Below are experts of layer 8 (counted from 0) of a mixture-of-experts language model. Rows are named router (the router's row for the expert), up (a neuron's input weights, with its number) and show model dimensions 112-223. Each number is 128 + 32 x the weight over its row's rms, rounded and kept within 0 to 255. Numbers have three digits each.
After each expert's rows: "mostly gets" lists some tokens that are sent to it at least half of the time. This comes from a sample of Wikipedia text that the model never trained on.

# expert 4
router:143111138104101139173139114143138157122090120101110154143144168189134179131136107090101170145072110137136079118085131127163137108201131155132044062148125094132153172133137162090119151191070153150148168154101136153128095103121077136134104103129180157112110087135120097149093128094129106089115183142139100094105142129159144142124141097108
up0:110122143104152134117091107124114108115101127156148106081158179129115051107163159145136055171160155163135093145155101163110081105143089163134085128101125139098081146099146114155096097174123118146110081139164127164105057175132150120141076111102119141134165127134126095121101089127086092149124163147189085255085171145118216061143111113080
up1:167095124169104169127088130150101095113071127154120109083104145069126114132130151169117128143108148123170128106090127111153118124103126116102136142080126110184096154106144151110096117147161160120162103159066112193125149052082126128139150105097145127130126079127148115121158144106147074096175106170189117109198149104080159105130163099147
mostly gets: " \"", " $", "00", " 199", " (", "′"

# expert 31
router:104115149143160170108095137106139164068131123101153186136135095070123186199122045106177132068114124117090111123102082090081097209102142113074130125152124135118123087115118155052144138088145184121134169136110154094160169169109111106152140096154172092150131133146065075165103159127101150069104122146119151136124127132133085132161140202171
up0:103162100167126127098154155159125087167113143149101136126112180063115170139133223151132146120105142159092148128153139097102120132133153106079139133098195111135113063132109155113093141113109102093156083151069083129137101167099056139171113201134098102165105067121141103129162126128125120136053127153078147139176153139151117111133095175157
up1:125144189099131117083162134115151177131137078136143115146094115104126110162143138107145124079150113101102180162079080118079168170110157073139104118203149143150135147137114138163165121098112121068118139114120097163155103113114172098158139071122137116135121085091090174121079134144168100143176099179066077161195119099150124137114142167108
mostly gets: " based", " located", " football", " footballer", " debut", " List"

# expert 27
router:107100122147141154132084112175080091137158107082158125197169107178146150165143113100103102147158131130118109175115121134133135149089122139159133149176178146139139155070181106136127142150115166109120102103132107138142070102065094125140131118135084153152106119134142111130094075076171144088139145132149086185100163146127151077094160093131
up0:149100114096191148134184142139206138164186117152181145215118141159205112114101094110118135165148166108152177129106143098078063122077166151175177125110148146130114123181149125160147163155161135142135110100137122078093087120153098115146108143131134186149063100149123139170157123143132143119151133104124184158153086094183113175124077152124
up1:109167111149163120125110158219120112055084134073127098134136076076105134153100136116133126129145110144130124042083102175156094132091088190144107104143117085132146217088129164109137097143134137115119101177135178115071136156113088061114149106096145115143108197115149113088129170151122126122121142170123179085161166161092150146131154115147
mostly gets: "ö", "ü", "ó", " Az", "í", "ä"

# expert 8
router:176131121170171185226156110135110183096117148101145077071088161144123150155108152102140143093124169193167098102126150075120106187092137124069142118128126127152111079151111165070162137100155138148127146080157179099094154126098159151131141150117109082120158135166093141147112124156097117079142183142147117105132101072103092136099197157128
up0:125116146116131154116136158091106162165089087151154125127200096130072131084157126134123110144106144180121134149113092176134141113126179124089214158126165156124096130099078133159093161093163073067177132060121153065144136139100119093128067152076141133072206134155183136194161167130066153101148104114171077171161187179108170153115164130165
up1:149144130149152134147121143122122083144134101094145140119136165084113128141179147142055163119183169090151102165055144168163137138136117091139176111119124102149096133092119153113123122113158126173117100185108141129136122127136108148114142174148070145147098166128116159122069184140168070128127153150171052081128112175119165158128093055136
mostly gets: " under", " named", " Award", " album", " President", " band"

# expert 7
router:140129076125134164163136113160181185187150140138133078145121126116096128149082139181108139096083084168125126120166092094126103138212176110132101117148158124135087089119153154124172132107148120073150109128162129134108120130142148037149093080136123083211110105142120089140099194112150144218142177117121122158141116123045116167096140133098
up0:186125137131122189113097145149169156145108107128060118097124151154145131097114155183150093128113142145119127137103071150175089120123124136141164134110075146152111113077079088184145130105140078120162117163157188045102096150135152064128145157172098165114108117147153110106132144157076161113120145110133167115119125066117160116174137114149
up1:120074142129170148050099151126123113136151173096132147182165117121120110155113107186138094141131125103166160070143106168189101099042099134088117159140149137174116117099157205161173161061143040172165152137093088129117136097156128096141122125113087086102180147142131094152073122173133130112105099149116102198162113134169185154158150139051
mostly gets: " and", " for", " with", " or", " but", " during"

# expert 22
router:192134101052090156150095157127147184172084143122138130114165178181102160130101165177121079110073091118111130091122150123155169150196140142166100105122111149141108094133105122070118127087106116123104153129126149092146148121109113144147123097148193145132127038106058132140135161158095147137166150084159180082086122148108160123116140141167
up0:138112103114163095091159082158141097156090092083197142154133131164136149097116154174170060155114060166110102122125159128165130101165125146127174109175141103132095107139161094127086145126101141170145229124121085159123114092102116154132133149097163121163155098146105090145150139113125127142150149134093110156144113111088172116125120090091
up1:154094174105079087149177125157157151148199088131133211152127098118192172100124162163106160137072142091172121178187138112130102148101063137138161076114212144130139135143125115099157173174163147120111104148119113139196126120139147125152142118095093137106133058136169124092182103068172121091118125087156162116097170149187102195079120141139
mostly gets: "°", " north", " (age", " south", " Coordinates:", " west"

# expert 11
router:093108151159161129206148136137103137197067149099131138111133139102164113142139130073133165132163186151092095150144109064086131127097149134130078091170147140176127120136147109068141079158089083078094215114127137120133100154122086082068064127161104111158106043122146097154107114092141118107158097153112128124135153135099132087167146144135
up0:140077109097137185148156086083131140102124085124110116173172166070155173152099087046102108141124150147137138153090093122114141060116137161150128182051161146125118143137102171132125180138127130114090146166114106083123103165146100111153194175204203104155081084114210125103150084096112147079061076134132090121134080073130135146131147164147
up1:149100086160119121152096096080170124110167157106127119141138104116157125144138092138105153111148179100137134132167126080101171233108143133122130141096140112134095139142146123111070074132097151093119145118078144088193108157157127097130080056127053139160168145151102117083082176118102156096122186136147088169166174147120149110143121137156
mostly gets: " by:", "R;", " Born:", "',", " Location:", "ation:"

# expert 5
router:227146099134139127106154129131168077164141166151116156109141163131106175111151097112140131170131167159181115156076171077153168120166110143182109159156095180094192090068145142099167152119156156099135193150126129067148151212120153116112130111105148122094130083138093163177150181030111198180111159119142168150109120091127123099149136083092
up0:154175108187181152146117126174080114175115100083145073170103149143151124144129149153154129097142161205146145117112154105093093121167155112129124094100130156139144143133153067110106127188154149093122137135116085138140151171101106075146128142131105093138179198105128117151163136122079163180134093176172142132130076150116117127193132141108
up1:111094100164121098178168110104133180106144112116145103161114117143120148160107126158166102115143134147159169079138152102171145138147144201140123106073149148104084181096085100169111134131127091196145078138140140121111136185110101153113137129116093133146136125112107161156157110108131155125070126142150064076193177106106170150130140127095
mostly gets: "ograph", " viol", " chem", "imin", "ilit", " indic"

# expert 21
router:147114087114084197118099144148123132131152148158070155076144143114119094171112186156213114121146084146132100163100149049098119134195120147180082073144079103147140187116173152081107117090089114086099148103155163135165113176114122131086124132175139125154097133114104173179109131135088115177115164135181145124105156110150151146150143107173
up0:177144130121127173106038112165155123153064101109162038101135094100132110104147154125152138144085135117157067136103130143062175172171167060186099104162091112148134163140091114190167145130058140147111166137082155104128146142090077133123133148121117122175109090079094127179159100149185119115154172138163186119099108150122177053156139198149
up1:156137142209140148111133154148111195090168127156051088135122152117142120127138124097119103085155100226131125117094140083139129151072196071124153136151153147196163089125112079163077196129170136092106125142118115110177085144156126136153132112163137137133069141138155107130176063093139184104117114151163112139181103091177150169120097135148
mostly gets: " d", " s", " ex", " In", "In", " =="

# expert 12
router:209130129075120120199127084157123141141086149093156087110126134150215144124156093135093122064145132131062103091064171104127100146191148122056149160091116178100128150088124164073156138129194114110085153160103144121180152119107115125089105104121154099098110140107108117155144152126126100080128126135165135114108140092107138140126178179161
up0:126127111063108174106085107136172135165162104169176158171135111125102162144096145120152132136134176147112170139098157134115074075144098064117114114103154160129121139082130135124128083151158105154186042153140078152170109123085134136113130166167103109090146232153180127224105180118115197169174130174163086129102135132124143138118112144150
up1:139162110116120109097157187144135126121118118173103152136119153086118145113118092145122112038078108170162173152083179149077075171145159184104126121137106122187108136113134108140111080113114128121103111095194108122173145107094146122126185125129119121125096141134115050133096171223121096104155173145109155151145185185103104101134113140096
mostly gets: " public", " used", " government", " use", " building", " design"

# expert 26
router:085111104115172100136108161137101076116125162112073132183166185185147105128176103053123153133138144056159096155145179085099108085087131133224147127156157129145129088089195087146168184114107165105083136146141143174170099093147118134161114126130131087102108148152102111134139190127082146101108117102133115091162174096079095087132120143068
up0:099108139097196167106126161113166163131148122084169136139062125150091061104158108036166124126105161086106161152156187123140181143147145135136097108123154079174167113141182144082092115057076104145150169095090101115101109110037170151028085106187129147118113124196172103043081117113145115143143142092126115131130113111155105094104094083197
up1:134155082139124055133120164150125122079194148145167073148127104084134123087088105138117100158117162133134073178121156131126114114089176124136111099109158064136106144167172131177167143103131157127136103097144164110111131095122108137100084116099117108115116136118072172103123189095126159119103134092107131194064115074116117134171143123119
mostly gets: "iy", "ila", " James", "ira", " Sant", "mad"

# expert 25
router:140148130081122164130153101142102056162159069105098096142155134118173147183117108158156100081137158132178137140130200108139082129160145118099135118121126092165132179089161130111174143137197116059119143127171109153187144088171097085077068080142144126171090136121135106132134072101132155131177120096186116155172163115128145125084130130164
up0:075191157129072163171147096111184144116128130158111140118185142176148165148109095163091128122153160100109161115085122135176138174159083142135169109102136119152074187176148143123120164127118125143153077188073137067142131124113136019083140177160099118156069158136138123164172095148071148149137131139141091104143126089158165139173089138112
up1:120133103121173102131080181123094134134129161138042118148131169146100166136051094145140121118083105128093124173107094159152167085102102081151127121186117051135153140107045114123122169140123089147114109104129130100134120127174156141128106110099117177176109139101107098144153150168104082091126093050153128128105105115107148091165174095086
mostly gets: " their", "'t", " could", " his", " did", " good"

# expert 23
router:150055107114114148154113085083107114089162166174120130149160159140077149212105180136148159136123176144127139135104165081140125086114208126142133074111123161140154104103177120118122139097112148078184088076129140147142092142128110131144144061173116128114129170144092137149136087110129167165115133155164124206141153152120092139144142138095
up0:138170131119150125111098202132172099134151108102141079086163095189156091107137129060075088114135069174087077171110135113168095104131101120157147121116141157063069119112052115083114136133096098152105105113114080047157161117097092111091093126140085124098134113137110134074134147131130064139137178138152165153124129133131114104144096141088
up1:128100081117172136169134137108132155139133123135163118163159137077131226072116108163126156095105147095184130143163101132150095068093086134164146160144211144120138115155144190155094129131099181021186115209120130141182150135166127145107133148128128073082134111089135125097198184161147129168086072101134072188207139120152140130130115112088
mostly gets: " de", " Le", " al", " can", " De", " would"

# expert 9
router:160109127157123073192107161127105149134164178090093160113141138189141145136084114102172167102119141079101042109129094140113126232117125148172161129122206116153106112123101191143149150148116085134125173178098163143137122122108098100126081114148173133156123115175110090174142123141119098087221168161152143126108155114109100147177125162092
up0:110087117164142171078132053141123103100087154080162129128156132095162155155148121169098090095177086076132137163113102148121143131161089123073179132116139140186143139130113171134133094202129147110138121130139093135109084073094098174105188126161104100162137092192094116108158107172224126107179147119090165091192062125105149159125161147127
up1:143161160098129128202122126159129119092088184132123108090167162144119107175141154071100136075145070142133149183076143178163117128105091142176110107158165148099105152159125116137171101121144138148133183124156177137143122120151080119115155088161186097187107117161079092122118185132133141168112101187134065156151099101154105068139155144179
mostly gets: " moved", " north", " off", " left", " east", " exp"

# expert 24
router:123059111101147191117139145102129092166130155104100074095109122164170165061121103159145123093146132093121128074164124137153145096136152125119170101119169129157144129080088155104155161129084155110113139108129122137152201123126127157091092185125176103171125079146169080143099165145119121076139143097157116129094173141182081188113145163115
up0:187133189090087109125145158143102068106124130147104124182113097143129130147116146140173100101129150133102146118133184119171204167162130127149079110152164095165089059149127060106073118182133122137116148108178135159157122135082185149099108081137122126123074084134136117130140132149080186152146153133150144131130183105077087119142121131100
up1:098146200103162122117131131160177080199143073132098095116145114117079133177148202148143096154132130137106116115105113121160156146109078114153163131109091065134182114104179132136138161161107122129133151121108167183127106087129129199120174099147128155173163125140180148112096148172121126135133143129092095136133111089125129155127118126170
mostly gets: " However,", " series", "ations", "ation,", " games", " days"

# expert 3
router:105142155120121104164139103105159117143084115170076108134110111130145090170137090125166124139107133133112154121111085118137133106191139084125079089157131138158094139154169117118181125136161137135125139113111113205162156123093054077103117150148170066138148058136108085178077082137175192106124151142124084110124094123142164153089086177126
up0:115155148101174143102112089174063180129143098091147134127132131087154109135098100127146090120136137092132116160093113127100142079180136127074144101125166127135066187135160159077108165125165078099106087170175157066173161124129156070127157167158177149117126186122115180111122173089099166111103033098225180132136070102146091137129138144098
up1:100157089118146131152077105212140145110164124129088079125143145114214151148166175073136129057118162109158089068167105083079088106147130129168071174159106109100161130115152100155134156107113154122091105102140106100132122089119057137133129129130135168115151147113155138125165080159139108160193143129105189104142133073089222083152093134147
mostly gets: " the", " a", "The", " The", " his", " their"

# expert 15
router:115092139096129174161125066125073086171172094127074127053132170182158148129180109198138098067126113155087089168116130156121106198147158192156158108123110119101118132103116168052161154117171078111111162082147123098127117184133142153187086060125118144177097108098111104153041106096147127142159096146219165187111102126176099059095152091132
up0:115141122093108135177099097126130093131182072122119103132128154195110115166140120090139133169103105110122086111007107048140067130208111091164115144146112134095098112069118118123161127102092128161165155127106143143194112183116169150109108152089074145111146141050157156133125162103096081155173185121165098179149174106153145108180119086197
up1:127072144098138123131152144135121196146113127099076174125175119150113065127086122134126102124125158162073160138076078078091152177103163111126094175088138137110140081195215092147126181142115094138158071087069159175105102107125130117121161108100071208116121119169139120112138065125146062081097143138152141190113098087107093147170158112096
mostly gets: " f", " sh", " ch", " sp", " b", " h"